Weights of a small mixture-of-experts language model, trained from scratch on English Wikipedia: 128 experts in each of 13 layers, 64 SwiGLU neurons an expert.
Below are experts of layer 7 (counted from 0) of a mixture-of-experts language model. Rows are named router (the router's row for the expert) and show model dimensions 0-255. Each number is 128 + 24 x the weight over its row's rms, rounded and kept within 0 to 255. Numbers have three digits each.
Before each expert's rows: a language model's description of what the expert responds to. This comes from a sample of Wikipedia text that the model never trained on.

# expert 6
Description: Closing parentheses, quotes, dollar signs and table pipes ending a phrase or math expression, such as Twice), $V$, (RUS).
router:154129108140166160174092085159116145143106159133123149140110099167101175131151102109127134161104125116138101135130131155116101115123135152144137163137147097127138130095127142124169172170110095102106117146081137103099106141149150111089121127154162149119138177137140117138069136146151138127128129148119151104092146118141132129147140115099096098096131117119086143138153167127075128108105112159129135153088141125145170147125133085122146129155096122133145117153119140125152138101113155138133136115139150124109105128078140090165143088143126144155086165125139153179153060119109150131115104135183153136105107170141120133110126164106093156089136119088118123109125159104104073106091086080136144127120127142141095093091094113141115087167142135109153149120127142115125126098111152

# expert 45
Description: Pieces of Spanish, Italian, Portuguese and other foreign personal names, such as Garc, Cruz, Lu·ig·i, Hern, Diego, Chen·n·ai.
router:153100133151134138150187120148147121140107151131164136111089144126084073087141118103124110159122101134117108116089094122175136135118163094105092142158148076118127145131138145091120134120119141154111074130088127169133099110167097136110121169111138124140112126141149126134141107144151167128152154156123135123122186156146105097119132135130139129130135140129126101143110110105126118163130169119175103133074134123083133136125156158100114093145125122089099122150115105107139152133118126090165111119114125098095150114093092083099117134122117146135136158123118113117129142133178131145119136099107130156160145162119123062146149106064137181114140082110150123127091171108102117150114162171124105127137102075117144136124134147153136131103172119121113166092120114112126120101070133

# expert 8
Description: Capitalized nouns or word pieces finishing titles of albums, films, books and awards, e.g. Hunger Games, American Tragedy, Best Live Action.
router:098144146149141126151119103098118110128110094146162123100119156147124145130138127130136090164127122145134118153160130127126187143195074100111117106109105113091145097117125143168148113158103126075151112115107115079161143194100128172120114137130112161131129132151098082151141114105174125141138173098108139103116127111154075151127124122120145166121149105103158143131141138151128176099136161167126130062143119122113087128121117172128115134121108154177137128123114138061147137110137104147118165134131097148144078101105169132137125135134117125110117142108119167192124153120091110129102163125173149154095159136120138132122129138104142133168135129076163098135163103120138125161118149086117136096137094134109157109141143140159099118153101135156152102131130139139124118125141127

# expert 0
Description: Short word-piece syllables inside scientific and Latinate words, often biology taxonomy, such as p-ust-ules, p-ent-agonal, D-ist-ribution.
router:091148123087127155145153146132110141162104102131112136110145127121121142126116176138173144101107103118097171144129109160140196124112161111122104124124106146153124112116144119090158157120122087131116133133147137159107092145145139097119100186113117104118119130160144130125121157137141117102144106080153154159123133136131112109099080123175187107127110133130142103092160107182115142094160111134099115076127103180119118119171137132142151160160164133122124099111156121086112121151134111131107154118135143106061101128128128087119160126122142146120130156188151091100136114159104102095166158111119137140116138155115126150127143127145139124106119146112110100052166088158116133095133133150151152124141113111138122137106143144131103159121165163131128107152057131090133116131144118

# expert 46
Description: Generic parts of place and organization names after a proper name, such as Street, Lake, Railway, Stadium, Disney-land, often Japanese.
router:110156177136126141117129139129136137127122099149159145116120181119134181114162128152100124164139144088099129135157163134176125179103136144148106109080169125136145133101153146148100116164137127098101140124140129099144117132135157158129098073090128126142142102151154063126129110110137153111137129107117088162093142133163095140101126095119154127129122132121086102120155142085145158127141097136144156140130119104114135133089136137111154127160122141124180120123174110087112130115105102114127095106160144138129147183147112139132083120124128123149147151131114136169121160103103139153117180134134142067153135102143105121154135162064070150121131104138154124102107123122144159113104116139079168134125095124077172169151160160139094115132127112104128101110122148119127169125139137

# expert 26
Description: Line breaks and the == or === markers opening section headings after a blank line, as in "== Gameplay ==", "==See also".
router:149127109097119092130128111141144186154116128153099133109138155148148168123122122089136172114124096093140157114132106162099161167157124164106154146140111089091155103144133126172178136105082167121142151138092103132149166107139151131130162163145134104121101146134124078146123152156129108145077101134170113123129159117120116156129124141143095135118093100091150144121136154099133125100082109078151137143140147163117074123165172115132131150154113162133159143124143132112114116119118126139108157147130126130131127163127141149119073094157132149101151145131098158071095122125131161131091092133110127115160097103137094161123121125092175088133140119151148126144109142101108101138158109133173072147136129107147138128178145143127113106129131164133148123105087106089154106099146113

# expert 33
Description: Technical nouns and their suffix pieces in math, computing and science text, such as multiplic·ation, mat·rix, dim·ension, computer, value, speed.
router:105135110119130090149135102168094122160111116120122113137151132125102112150146119143182143135131154082094139148135142126107217089106091100142154156102120164129083136141134118143153158077118084108171126117129174168128118134094158126118090116111107142137130136160107133142166164089156163113114152107126092127152091121113080130144080109101150143114100160132110099136158162154132155157122155109138148146104114141118154109126148118137205105125123123111120117142113070090178151127167141115122150141109124141162086115127109118101135153099143139076117146131143151128108142117122141106131124085131121123098178148098142122086131165144136114098141150117122162149159131147116145107091135135140150111113157146137088141098120112119143128151151147119112117165100116103125135147102082

# expert 1
Description: Separators and joiners between personal names in sports draws, result tables and credits, such as |, and, –, commas, country codes like USA.
router:139108145133198106155153126105181133155146143102146120102087088161148096125198158080142130139150153137123143120126125129106097143124089080109151135149151119157159128138112105160109146143151124110112106187161123089102108110140158146116087138120163169138126157130134086104126135132143114146143160124091063122172115102116157108152085114146094144108113119125127145129132121137165141078118110101152188136111103120120117133123121108096175117110114103154139142157168117131136143099112101105092143131164144132134132143111142124182114142133110145149119157110108130166116163117149130149110149145156105146129140143128131103122135126138153115106081114194092167102139118122113108128108105095123150125116116149108132125140116137125157088116136126142097096078141170159122146156096164

# expert 52
Description: Word pieces of Latin species epithets and animal or plant terms in taxonomy articles, such as g-ordoni, p-achyphyllum, moth, fish.
router:112124132079118153116122165120147125157101097135122104149098144112121103114144175149135125124149117151126135139134103129152169111092158099120118090111089187099120132113153158107137112124123094173089194110170147151116106135143163099118121176099147115135101153120105156102113118130122119116074112099155153133129136147147096093095091149147174128129110135154157124127147143141119154119148120120104153052096112143093108083147083097147176097146126150080197129076131122098112136089159127134114156111130130122116118105130099100120132144133135165106133144148131117126084131125094142126164163116161112124090123083122141117122123135136117159116104093118136116116118140139142150137163165166138153118156122091110109100086119120108163120145139162123112123143121167112154110106120097

# expert 56
Description: Nouns after the, a or his in sports and career narrative, e.g. success, victory, role, season, round, "2–1 home success".
router:147083153115137137130146100104099155092142113130145130109170109155096138130102135103117104124095124089124148130123115135101164126136094143132181085091141132144120105142112142097136135162121110141123155132136118146095138108123128111110108109110156144099105142119106144198137170116091148129162115174197130114151151142147139133123096102094112121127138142149125096068123131135126174104102155127069150136157102122130166113125092137127096108111121128123097106150127111145115148150099147152144129113122139141102157108124138130127187180141144110067111122136101175123151182112104125099142124121117147155113149110123125111127130120130114115110154108137162144131117152148144078153107152069109172106132176138156136160206166124146108149119141121114056135139124103123126128113135126

# expert 44
Description: Small words inside titles of works, such as of, The, You, in, for, as in "Days of Future Past", "The Facts of Life".
router:084121168130137123161089125111120117156111107115143127075124143143126110103158125097151107145143148173155103158144114121120173115180141124132116126107157114070150104104108119122157118135133128132130113107119149098157150194115112185119126166130125154116164090123101121142133104111154121130127133096133138148107099119137092158152127096108119121114158142113125170137146108130164132113146111129130094073164157127135079116120153146115092126108073163185110134095111160091131125129138120105131178119113104145139118093110150161112155096115097135092117172120106125159131152103170109122126151102149146104146094135126162126155105103116140127195133176127123108106146121116156089178125133106098108109132089149129134079155102120146100089147082142155122130120140128126144096118109153

# expert 13
Description: The word the, sometimes his, their or its, right after a preposition, as in member of the, in the 1950s, from the album.
router:118100162166105101076145124154090157142128150140072137132133123118151123121127099134127124155103130163111136081118120125120091133122105149154081112142167151131126123150146122131066110114107150154158151112151088157118092155126144131149134121168110111103076130104133103139137200144104092094100146180148104133151111102058135105098138101114115119084128151145129147162102093078187143086115142129128129131135106148165079143136144140108124149138111161138138165150132167163074100122114142091150090110097109100126171142140131094125158117132108085154134113094106141133157115089138146121099117142118116132131105106100110137137131134087143128110129136171132139103143106115110102131127131142154105105170124146102128112119150118149150133129081139145104108118154129165124115112118167

# expert 5
Description: Possessive and object pronouns after prepositions or verbs, such as his, their, its, him, plus possessive 's and single-vowel pieces inside words like met-a.
router:123126132095079109127092106085105149122118171108086124167138087111159125113119075148122116147156175158132120114140149110117113130131145151106134107112102133121150121125140133147140135116117152164149163114121134128089095144108143132160152109085122140140116135104116176196112138141102119109126151157142125114122149119112139129151153133146169116084148194112104173132155123117112119147086097093164114169155138151160128094162142099193095134132112135112136126116130156107138144139121160133108138147136135181110141118098128139108071117134137113165128124143146145183172129121105111122105122172085120142110109138089144114129089153162072125095147149108109150144145158142097083129117103141121130115137146151145075125160129144107126161142135148114144084139149077118101109164128110

# expert 30
Description: Main verbs and participle endings describing narrative events, often after was or he, such as moved, marched, ambushed, thrown.
router:136115112142145140139131114118159096119168103116137107152106132167131102101117153087136127102122091148131120109154177111168147117171123169135118180105109085126091130123077136119110128117143148144146152124080123119147115135116114091152099115090090125157156112145091177124166103089106146151151123145144130095132125171092118118112139119100151119156147129131108148104117155166148190155087139088097080134123132136176150100130137106162124118133168123123109108129076101162144137125116136103108141125134144156142182108113123099098093115165142082124110113120119130093137131157140141124116130121121095112116150137102084143147088130140163139119144133131120146180166130092123102106142146095104139168105110156119127167179134111136124120097145172081107118146159111085121114107097140

# expert 47
Description: Common nouns for organizations, places and works after the, a or new, such as company, film, town, stadium, club, studio.
router:116109147096138189116124121138109185107143127138098118166143158145070168185110112159073087155151110101111159122147128110142139121097102160124178111122103119162109118092142141166125143117135117133113140132122129147131139126098152122120125084089134152137128127104089113109144161177104157119132117112084158112120090112148145191105119136103111134128109149118126151090152163144145177187095114116099157134131134119161152160109109150155137131172097108151106099152150128093082115126095149152148103145155132118170128128109141106109110151116165120085115085137133092188117119098091166143139100107101105123163130126127116123105096162142098105120173090127121133137149119141117131135122129113155119134091118157091127141128130115148112143124114098127140131164109135126113139162160105

# expert 54
Description: Initial capital letters or fragments starting proper names and place words, often after hyphens, such as Trans-Mexican, Iraq-Kuwait, Nile Valley.
router:156124140088116173115128151133141157109164140145124118136127156132134134124115168158114179129133127075133099123134169144158137129104154168073127118070130138128119142099125117104089131126124147169057141125161142114103161109122112148119144136140119093145134143140115148166114108150114124153130126129163131112087172148137113134112116114147133165142111157131132115164133116112128111166104136136091126100097124139111071081115114166125141160172132158079131099103162177142071101132153160155134126127147145130146132166115094108137160097145134150147142138123144120103119111140084111079130139146136196059139163091111146123140136100153095114181168130106121096144153129147126143119121148147164140123141140100090133123147151124149100121118109123086145098168138129104137164131116119

# expert 18
Description: Word pieces inside technical chemistry, biology and physics terms, such as elect-rom-agnetic, lysos-om-al, Micro-fl-uidic, acid, receptor.
router:118135113102146112129095131142104126154113079125137165129125092082143141153131150151163162162188107149086146152146132150166153131101133108143138140146123186166117113138103098117115095103113105160140129174135159122126150094111141117107158139105111113125142156117158160127106121118121140133114145054158123132098095092151114120128120133139206142127130145135138086115140136122110166095137096116117148147086141125131148079134118094147199099145140160095116094144119160105119093141130149092115155151122141140122073143147090150136120080098136143102123143115138110125127124133105089121130100111154094129113143156126104131129151145150136127116112118092143140101107157167144146120121130175166172101128108130171124102087091115116122155131156139151075130148125124088165126160145121

# expert 37
Description: Pipe separators in table headers and |---| divider rows of discographies, filmographies and election tables, such as Title | Role, Pos | Team.
router:124163142138118129123113080137150105148143152131081122117113128146151105104133076114124156177131139155152100147167149101120095091107107142151081122127120091105142144087121119128084091159118109138111129116089096122119129110173115150167156152152148137127162085147134102098137120103161146139118150153137123144067108106114140131145134107164098092133166108112142131118158097112114149120106120137087130161122108143108115164118169133182112104134129099121160112099098064158124140099150129157169133107149129108109102155106136105119121105129134102132107117133140148117104126117143121130116142175135156157117130091167115051105123111103154126097105100108150129152127151071121098132135184105127159102160163098100110128105138111133145095142156121142162127084116146150126140152162159

# expert 27
Description: The ex/x piece (E·x·pansion, pro·x·imity, External) and economic or policy words like cost, tax, power, federal, increase, high.
router:098133126068156149139114097121136127138167103146123147152138139133148124123096120138091126160152108151147127138163123134104117113085155136132170154136130147113094115129093128121136121127135115105143102148164138154113134099110078151174148129116116128146119143178063137176111103158101144161120126155131144102075119134149124107115157111111098139155149122099077122102156155156082100131166166091124107135140085155125170107165131118104165143105152122131111085140165151096124148133160150129118102159142158134133114133130118121093139150128117090126150067106134079117131071154111146068097107139121141104167144126143099162136129157159134131142169094138130130127092196159109099118115163128140124129139130123140141118115123158136078118112092124117125102138146089087106118149125123

# expert 39
Description: Single consonants and short pieces starting proper names, often British or foreign places, such as Midd, Buck, Stutt·g·art, S·g·urr.
router:137148154135088122088127106112157150103137122149125129132132135120107072111133155143147147089063114149133087148101100143143175127149144128104118120120161144127127169093126105097084121155090135195123118129145100132116161123132102103105071140160141118157085073147140132160136134151133139149112129157150121132168159129110152094135089137138155112103134142136122111193115112105137095147136152145066120083170114113128123154111108140087167131124145132104134138100104133204150131117093093152140095106126129111148155122129097157164141082156145131142144145140152101125107141100142131100165132116127170123103150119077139136149140094084108134191114129134130113132128101118102141148134140152089127142130118148116152129183113098131104125115122112148131153165109146140134158143127148

# expert 11
Description: Day numbers, month names and years in dates, often in lists, tables or timelines, such as January 26, May 6–8, April 2009.
router:147134182135113125113108135168115101101163119129154158127137139114133134137080170095148095086108113090159138130120152141136157147173111130100158074120104148125128087158105104166107094118154155138129112160074172092116112139105087115128151088129117142069156110112146124120105132122107173124141101139100120154113144163086121142148140181124130123103168131154119123096138096129113115165079110179142137111150155072105121144121118145113131167092117099143166146116126135142094116112102100128144121136132115085149125174106129114108146100131099167104120142151115147126160160155098115096118144125121160075150104114143147123116148155128093081148144133158138143096147144116147135130173135121103142125101179130095155115122128115142132114105109158148135117090164147100136158143124145

# expert 7
Description: Odd single-letter or byte pieces after a capital, chiefly N, plus Cyrillic/Thai bytes and LaTeX braces, such as N|z|imande, Ц|К, \overrightarrow{f}.
router:137113148151125132086117119178119119114128118140110170130144167134162122110145149139154164137103131141099119117104149143144153115083130108110112148197135115087147142093127146095105120138137116156134089098109131107108169145098120092121096121161137139083153143152172146126100104157099145152170100134114166147095144130115135131140071148129148121102110131083066135128147098107078094112110159144130123127134141107105160153129171139094181104144098115120145157143100115134117129163094109138134113121104121119146101154129136135154145127178109153148130119128132137095137130146158160054100085096128162145083142182125123120126128125104146135127103114140122106119144156128117084115170117151136097095119131131128107104140147136140117111103147120171095179124114110072133157085104127

# expert 14
Description: In, of, at, during after a noun naming a group, institution or place, as in "Circassians in Saudi Arabia", "people of Uganda".
router:098132130147098092111118131124126132116147157093100094150127151121141140159113121181137141133098114124143108081141123134103128121102170148153145165158121088125137130144094107091119130151152118094129078129105111132083132149141141142186164110129153114144160120095119076118127145126128119122125145096127109125146104153165149138101146141143114112124101143120098118180098118123177115126143098068112105107130137109143111159154140121139093139126089177105109158117148142179141112143096119150111077095111120131115165178152163085106115125156134094120082087097127080133151125113113127153109129089093151118166099147148099176100132143153141123097123141183102146141112117132120118096166121120130082092148104139109171133105129126143149132078090151161117163134145144138145114113126112

# expert 59
Description: Single digits inside numbers, especially coordinates, ISBNs, elevations and table figures, such as 51.65139°N, 29°12′51.78″, 3,418 m (11,214 ft).
router:135112135137125133122114181127142103096145153155122170137135132119117140117091107156149141153114120137152141120052142114123108140145115147160143122120156137137093150099123130075100135162154118102101125179163121123126150114127134097104146134140162109104150112112168125132094123146136153113158105114194116133144149081116117092178136116126155119121105149197103145104091092093150156142161110118139098078101134190159094123120092150138148125142119146056159163131124143114099095102111105110107097143122138098077117129155121110137117116147117112104138119124142103139127126142142140126164103106136128083123114144163125111147143162132102159148114101122133114143103142116097140101117109130184131111153128066159091135135121111173147166138139132132145150116118071110101174117122128

# expert 17
Description: Slashes, brackets, letters and symbols inside identifiers, URLs, chemical keys and coordinate units in infobox fields, such as IUPHAR/BPS, °W, TYO.
router:085093140142152108134151106121123134183134122084110164137158155131134159146120137161139147175139108118098145126133134118113126136122158102122135121145139184163091174139153121157142155123102137141138112152144119108143162157130121117108140123116122135145169122134162074121080149136121139103120140088131129137154086077130123108155112121112135150112117135126106142138138157109115105155138123123142150136090137138138182125137084123180127125144147153110129113157122084093097110151174109138076130131156141123119085143129142141134086158116150115162119123106145090141084145151117122164139129096154054088138109119147139152146142134115145157103101092139102165086102147087113143110113122114181109131119174135146088118093116116127127157146150098137167096133159090155154162161182100

# expert 43
Description: Single capital letters and short uppercase codes in model names, group labels and designations, such as Group A, 2A, A/T, GT.
router:144094131085133109155108099129102149109134153141173125121132134156151134133131161186176145137145084124087174096092135159163132164130128124172178103101136148116116103096113139116117169137137093101126112149167135120135131117113153129091132152096123111121142146130148161137118151132138155144155152108091164099123107159130109118166079112104165133087152110126113155147147104128143141134117128151140132133105151113100091090105139093109178157150093204087142082107135139075093110115150125137121147142139127128154097117130142169164135088147120159153157152153180130167110122146109131098162127115190114145109105160108112122122117134161097117164140097119114111105128121139127119142119097133103143127131120094125123168168138146082108151146135147165124123142127118142131141153104098

# expert 53
Description: English surnames and place-name pieces, often after first names or Mc, St, in tables, such as Campbell, Harris, Hill, Willoughby, McCarthy.
router:136140123150132125100130124079099130137107138115135104147116156078099144130171114105146125094112111136140096116133097145098136134126149102115110113129148134119121101126102149116141125183105153153129127132118112122111120113093145129146077159137155126069107103150151091100148126071138116132157120139139138136146183149088093122122169091146165091174126167146124151143131110110114101080152153146124148089122120102154144143101075141149193080103128121134147088121124134133157113111109099121103156107144119098164169148122140174091133152120144180140119130138129113151132125074151132118132147170097142087115156129121126107174128155084112142146146119133192147125094150091119132117127159148094106164095142141081128102138131132114158147166121125137133104108119150106143129094090156

# expert 51
Description: Pieces inside names of organizations, academies and regions, such as Sciences, Commission, Corps, Technology, Car·ni·ola, Forest·ry.
router:131166076088092134111141130096110128136138119151122163172143154119158148159160133114103166157128120152146114163124114112155137100133157142085140094157126124073102103116110109100134148171118173132136108132102140110139087101144106165126154108180110114108158128157158131150107137151148098113109138148127140112079115099146147111100130072139155125130133166111148092170110121111138127110128131141146127129133125107126141153125128100141100133172162099119127144106143163142089136114160112159123140131135119152154116122145106182131145095163151129178145101124178130156142125163115087115123170127173108119163152103128196143174124173145135137154136161100111132121087119132133146170123104152129143131165141106083148101106095147154114131137136156177133103121141117099090131149165140

# expert 19
Description: Head nouns of place and organisation names after the or a modifier, such as District, village, Street, Museum, Abbey, College.
router:117117128176142160121119129127124123127135169114119125160140135140105175143138113136143084140108139063139101125134132132155128130132130145101172132087174090164136106094156127110139144166164126149140151125114144068104128156088162119117174083153180142122122139114134119133141163102159150138123135139136105104101091145144120144108095104143107139150109119127154109118141112140155168151140133133095170107158118130102143146110122143134145097140126142135128087131155116090099141085112135152106119118125131110131136117159127094096186169132122123138105102113125131186122124091107142152110153097156084072089184081136116119115064139127131137169116093124193110134131125121137160136106146070120140138125103128097116142157159143159121132130111130123166095146114128159112125107182138

# expert 32
Description: Short opening pieces of words and names, often after a single capital or an opening quote, e.g. C-im-ișlia, "P-rom Night", Tom, Mo-he.
router:103134160099122116113119143133110133111111135142106125067133153151183137120137123145160153134125134156120133141120087114137126162114130167082152154142122118126158115102133154154092124161142108121109135146092095130113105157128120155133132135128087092112140139082109142113109107174157105177136150122114154154116146111161145163124116137139159100127152148085115087131155131127088133106150130132125136098162127105109101120116150177087141128141154114138104139117093125112114188183160149129098113149145144159083092138101149187109122145140140109160165128159134135086130120134111132115092109137119139172084144163120081132157143090088120098149141108122158123086110097166111098152169165128157162108156109101145085096152134132151117088090136131146081131149092134117122095114121116

# expert 31
Description: Early pieces of Latin-derived words after prefixes like un, de, in, such as exp, conf, acc, ac in deacon, unacceptable.
router:135149117112145145143158134108134124164157170141129132133151137125129112125098148121135127149130073145135078159128139092108140093130168181120137113159098172153116132142074131119150162144085105131088126101081107120117121104112113094117149157137064097135134119151108187172113088117103116131117121113157171134118120117150145125127169139120160151115128082121151146105157082104138131108151151099137132133089128146136125132162109114154096097082127124127146099089116115136123136119137142108157092129129083144129093130132098146087125146118113109093168112122131167062149144100136113066107121113158153107132156090116163159155109163156125107111171127129104133101138150152156137108115146116147132115174115126147139099133108155164115170110165124114101123131166135095149152153109110

# expert 22
Description: Years and country names in birth and death lines and infobox fields, such as Born: 1956, (born 1944), U.S.
router:153106141175128135088118150166140124105178131099111133109089101066171160088106175127089121082106121093168123108086124147161083149126141163143133111094155155134145154125129165154137099107156172136127112106134136108170102123143092111148114125142146118133162111114154089103128131109157108152144127106132087128157108153100151084134145115120138140100110121135125145110120156093119139159138108141123074132134126123130073164125096117132149137099124124103143155136116135193134119137134144092142111104109123117075103130160163125163096156153096083118122143142137158177130128148163141163122137138100146142135127101140125131127129145113134128132110103187156116165120118125128160147133154144119099145148112138136153097107185150189159084118120156145136110109141101110138139153149153

# expert 61
Description: Line breaks ending list items, plus odd pieces inside foreign names and Latin species epithets, such as L-ud-ovic, n-ig-rociliata.
router:134132120069155157128129177102135143137109114112091109125121158124125070105169151114149125127083136156142088131143100128137178133095172095157096150149119117103147121110122170150150104103179112163094092144155149129123130115172106120128106170135114139150160122102118120099109137136143116116164112130097151176152120122136155078109068163141118089104139135135129160159142126162084125111167143097151096140123139087101135122132132127124132133130155110101136149120098132101094165116111107119144142122113136113090141135133109101147134136089083148145118158098101126100101118111177138092134127109140135119083155143150111119113141088150156146111120147175124153116112131126136109131168149156116137125146103146140081125132100100110137084112162087107077143142107152110186134143088135

# expert 62
Description: Common male first names and pieces of given names and surnames, often in sports results and European names, e.g. Robert, Gor-man, Rodrí-g-uez.
router:166156145144122113114157134082132118137090162125139136131112101095095114123131120093106163100130119124126134099107073110115075145175110089105107098136166128155119128168144116158164135135122132100145109144162131149169113119167118155110150160080124084122074123095163125126164150090135154124095111155134119136137153149094101111114140125133105162176172152149188125119125132108154138160140096124168127125089108146108079173131078126141119083108133112147111154158120155125144135125160145115179115156138135104138155096145132103120137132095139132122136119105155146156137132102166087133131153104121112149148091136136135108129129083142146117139116119123138167167120120098117179128127164152131150155133136078121170155104094112089160132128116121139115134134107174162117103096133150

# expert 12
Description: Digits and number pieces inside table cells, vote counts, scores, years and ISBNs, such as 14-5, 2,67-1, 7–6.
router:133137091146176115104113144111150118119123139115169112111159066137110114126131110150138125083097123104154129120131127104146091094143136071157149133149124154133122110139112147100096133139148161129114115111124118179078110088102151106101089149128118113137104111159104162100133117148159148137165097169171083113157145083120141117145175140106131079110133137149093146098085106164174099119116103144094124115088109115183137154135101178138165138112119104091126141122094158125120109108117083104154152112137129107124177143131157129137140153157117121082152132133097143121114118137097127117128123127084119114119141174092144122128132136149134130174151136159099128150168146131143115115081094144161148127115135117175110126138130117158148139152138136157122141112132084165156143083164131

# expert 20
Description: Year numbers and year pieces in dates, tables and section headings, plus heading words like History and results, e.g. "===2020s===", "(199".
router:190130121154159137156101137175118135158142153093112120118116146126139154164157100138106143113120140065180143144123130137116121107169071139133157106102147148143138127136056131104128156142107153150138109101130100098103175165125137146141155106142135108084120142107080134143085082155164104147171100157114135100105116128102122118166148125099120125102145114155134167114130129118122169120139128113134130149171113138127121130137118135096106118146112137136157111130180151129077101128148136118126131128128126145145152105141135151124127167179139129069101151143150130139143100148129140126116099170129093146124101137131111122079127145074135102098180113111114123140109093122139147131123080102147178105139118087138149144091188106139145157132082145127155106129152131109148110151163136

# expert 34
Description: Full stops ending a sentence, often joined to the last word piece, as in visitors., 1863., "s."; also abbreviation dots.
router:107090150165154116124123143166110112100122181152097097159174087119090137085142089098140153162117168097134135099133132132129153122126139149178136100172180113099123145113102095168112143125132141159127083134098111126115167143114157094124163121158092166149145109148134105115118118086126096103124080122164170122103124124137159176097132101128108095106130159152107158148145141104124118102118158133112154141137145134141115140162171165120104099133166078151165130137130098112162095129105121134102159112113110093110082127137155131139136119147175111142124092160081135118138171138122154107164126138100142107146101124127167134165120116104115150126094158110162098139113147143107174096140115136129101111120163096145150111115156117115134134145126114160162122127104128117119111162145114

# expert 35
Description: Colons after field labels, section-heading equals signs, semicolons and table pipes in lists and infoboxes, such as ICAO:, ==Other uses==, Stockholm:.
router:090182155124132148140107123150095125109117120107122125127107132109151166121145096121141134170165146092162110159107149145124121125166109122106145143121107132115150156141162128169134135130132147094122127164117120177150104139132143085137094145161151126119151120143141149109129145119179144087158155167147178148110112137146147134130114109091140153137136113091170112118140151102163124144094126130161116163117125100151079141120118100110144174108136141120143084154132150134108083124138093149108158103148115131131101092165142116162108108109075143105126135099133131157116161114129062112150141140197154143135110108128165151118155115124122169103126123113197156094077118100125087120125140093081163123151132104154100095118126145118103080114097127140142110115164143111108113141167107

# expert 16
Description: Word pieces inside personal names, mostly South Asian, Arabic and African, such as Muj-ib, Kh-anna, Sal-ah, Vij-ay.
router:131170135158137106135134163093154131133125165112144131104110121121112144118108119128168148125118106149114169118138129125120129141136148089095116180166155141129131172135112109093131102135115141141140110122147166091126133121121130127157098119090115081170150150143170131124091123113145146101091128134110142117101145131123122114143128158121123169106136106092166114110090119111105147112162093143107157137139155114147109140126093121171121124147126129118158105169090110149172084147114123105174143131127116102127136106088088104116166131137065172161141128119110155121162168159145179148098139128159137096139130092145151089121055136118137157140130151100094102149132099141119171183128165119138132085095123098083119150171101146131095125112123121097105135129180159122131176124124117

# expert 40
Description: Endings and stems of verbs and nouns like cons-ent, det-ect-ives, report, sent, prevent, often before that or to.
router:128132089138111162181137131110123114156154117130148148142153115112107149137117104121108153169139077114130119127120152075160177104134105106164168127104108127148082099146095137115162155109166146146137149104124147142103083131137116096130120119113073117143130111163084113152174131138139095098156131128139138136086131110161117117128161092129123076161095153116158092108111126173141115108104115107129095159119139157110131117130145107149133078121165102148106139101117088131090131202115144071131114158163136114126137140087121137136095114127150137120126128120125125094138135148090115114090094110101124100160171182126132155156123132161124120118115168123148125116152139094096127101102160123136141134129173116098154105112111114129075151091098119112109119104152116104092126172123133

# expert 3
Description: Short vowel-consonant pieces like ar, il, it, al inside words and names, e.g. guar·anteed, Fig·ar·o, Sanf·il·ippo, mar·ried.
router:108165102150126138075123144144140117092089152154138109143165128093122065141088106179170139132139116109148175120162139127097128110129104159149105104130142116157074163137086110117124123158142163131118104119089123107123133130110154107123129113130093148091092158097112157123166101123112116162142126123163142151115139123128117115168111086118157136108117091112147061141124142148170116152106084147145101143153125142121092103098142141121151113122100106120134158103095106153121135156150117125172110125147136141102128125084134158092129141126139139140087115175082146117151146166152088087115116132118125132137115091106141155145156114160093122172113154063162170147138145132150139102107119137114118112136156110143146151119114192155124132098136145093119136148148144104137088126113146

# expert 48
Description: Auxiliaries have, had and has, with, all and could after there, which or modals, such as would have been, may not have.
router:116153109144099105169121095121142129138122148119181128109132153136119137153110098121128128195131117114119128154104142113130169096114106110153180137085092143081131136131145138078134160107169115113144172119091135176133167111110142111105128150136140139116144123127123147128152099158134086148120149118116122160089121090108103158127123110168110125144135116114132115093132107151125105150127084075167182127099130139134145076133128117094116113106105094103144097129121139148138117193091138114111159152167149153152101150147112179164093107094136125127127126173136078102107113137077151155124131159136087128107120167113118148123101101150127099141155147122100161147115123152130111138133133151159129145126140173156063109134108115110106120076143124142111124136128117092148097090130117

# expert 57
Description: Prepositions and clause-linking words after verbs or nouns, such as as, for, by, to, with, after, when, before.
router:149152124133109121135111113138131137152140108112120133141107086148167123139121083110101122114123141147161129168147157143078072097153142130132146141136162121136118144178108156105125137097205109139162129106142144132097143105191157124121129178095133148142142091093124099120124134126108110146173160165120142090116138114153152144144167116115104091154102137168141133110125153144069128112132135078113140164168156118115124102134147124146111116089138142176114136095155154172158144159101120151102163130103096158153100079151093096126124137111165126093180143130100115091142110151104130113087099151119119149147154115114133084110139108130131102139121145137112151158120108097128084137173103122113118114094116134106132104160145133145120085128109135115089151141149165126107132142157150

# expert 29
Description: Word-final pieces of taxonomic, Romance or Slavic names, often in genus or species infoboxes, such as -ia, -ella, -os, Mirce-a.
router:136137125137109128120138138112149120174085159098142101137114120106089151070146118116155092118177133097094132142154120128149090130134144122106086130108130131135155125135167147116157094110115134090163180125119114126143125165123140124128131123075143112127125167099150083138116140110120158109112151136111097111135172160134087123103139128111135153096155142146136163136148153102117130144172102110147148137128140128147110166138097082148161111150102123132122135104108156135123153103123152125160136128099122135124101112130114109118081117069094144138118135134139166178092152114137155171122173093097097127111096112158156083141098159089126148085106158097141125097161096118140166168145083097136135121105122090094135155098138162090134126154177130145128129095155124144106150090147088

# expert 41
Description: Unit tokens and decimal digits in measurements and statistics, plus mid-word pieces of names in tables, such as sq mi, lb, .40, Pal-ac-ios.
router:073096084097112121108125148122110131124163138111154112101151141149129092116109152166174163072122135107096125132116112120128091139111174106114122149138115129178123086154148139110121145124137119117110103163133129170117118133132099124146131118104147087092083128119100094121103152122156124156133139147134073157138138133101163071085133154130122105146133121150112107171152110104118118163168130094168098127101122140150149141164079150131162160162111139076136124093141160146125141124106147120127160130180142135114133140144160124148146114110121119149158106114173117131165114101104137080165087137146126124099151143093132136129127088137121118160128140105127122080130144124114122123138085110166151112131107128145091147097157117103064162126152136127131091183099110166164136126144122

# expert 50
Description: Number words and figures in counts and measurements, e.g. "five to eight", million, "11–14 mm", plus some adjectives in statistics and descriptions.
router:105093106128134129137134179172110162100111179114152155138128100195102126162104131144184126091118128112119148123138174123154099116112132135113109112086106123110120135123141163114116105148149110164115159130124118173126171119115159093114135076113155117121119105109101147116087106158121130119162123112179099120128126074138110135121144138118140111103179122188091121105139159132125103165143149138119131092097111146125147108131110107114154125137121124070146160109093101102147145109091075111124109141117147120145132164125163110123144140130127137096121116143143082174090105145104162139136126117119115088089141162141111151069123148157081130149180116109116154147113141155120187097139113113168098150135116149133102124083136119125123139151132132120172147141111105137123130105128124

# expert 4
Description: Prepositions following a verb, participle or noun they depend on, such as of, to, in, from, by, into.
router:130137116152118115144135180165122121095121149147134108118115156134118096111108160123138154128094148102149130151109179147126137132139158120156092163145110108180097139150115170114119167143101094142105151131119105146158157139154142104142120132085138116153166068105117129132135076079108126112103124099139158116131115110124114165120127095131114126075083149148148119106141108165123136121111171123108157154152142123180088111124127110115106135098146160155177082122160154123113138152172163125128104135149134133112124160134107153134108128124114159125121153170146091124170133151102159130149129141101103128102083164103135146103159089106075145120113110178106159177143110152128088131093102143136117107132127139150123111102099141128121114102082133076117154161136132122109119107100081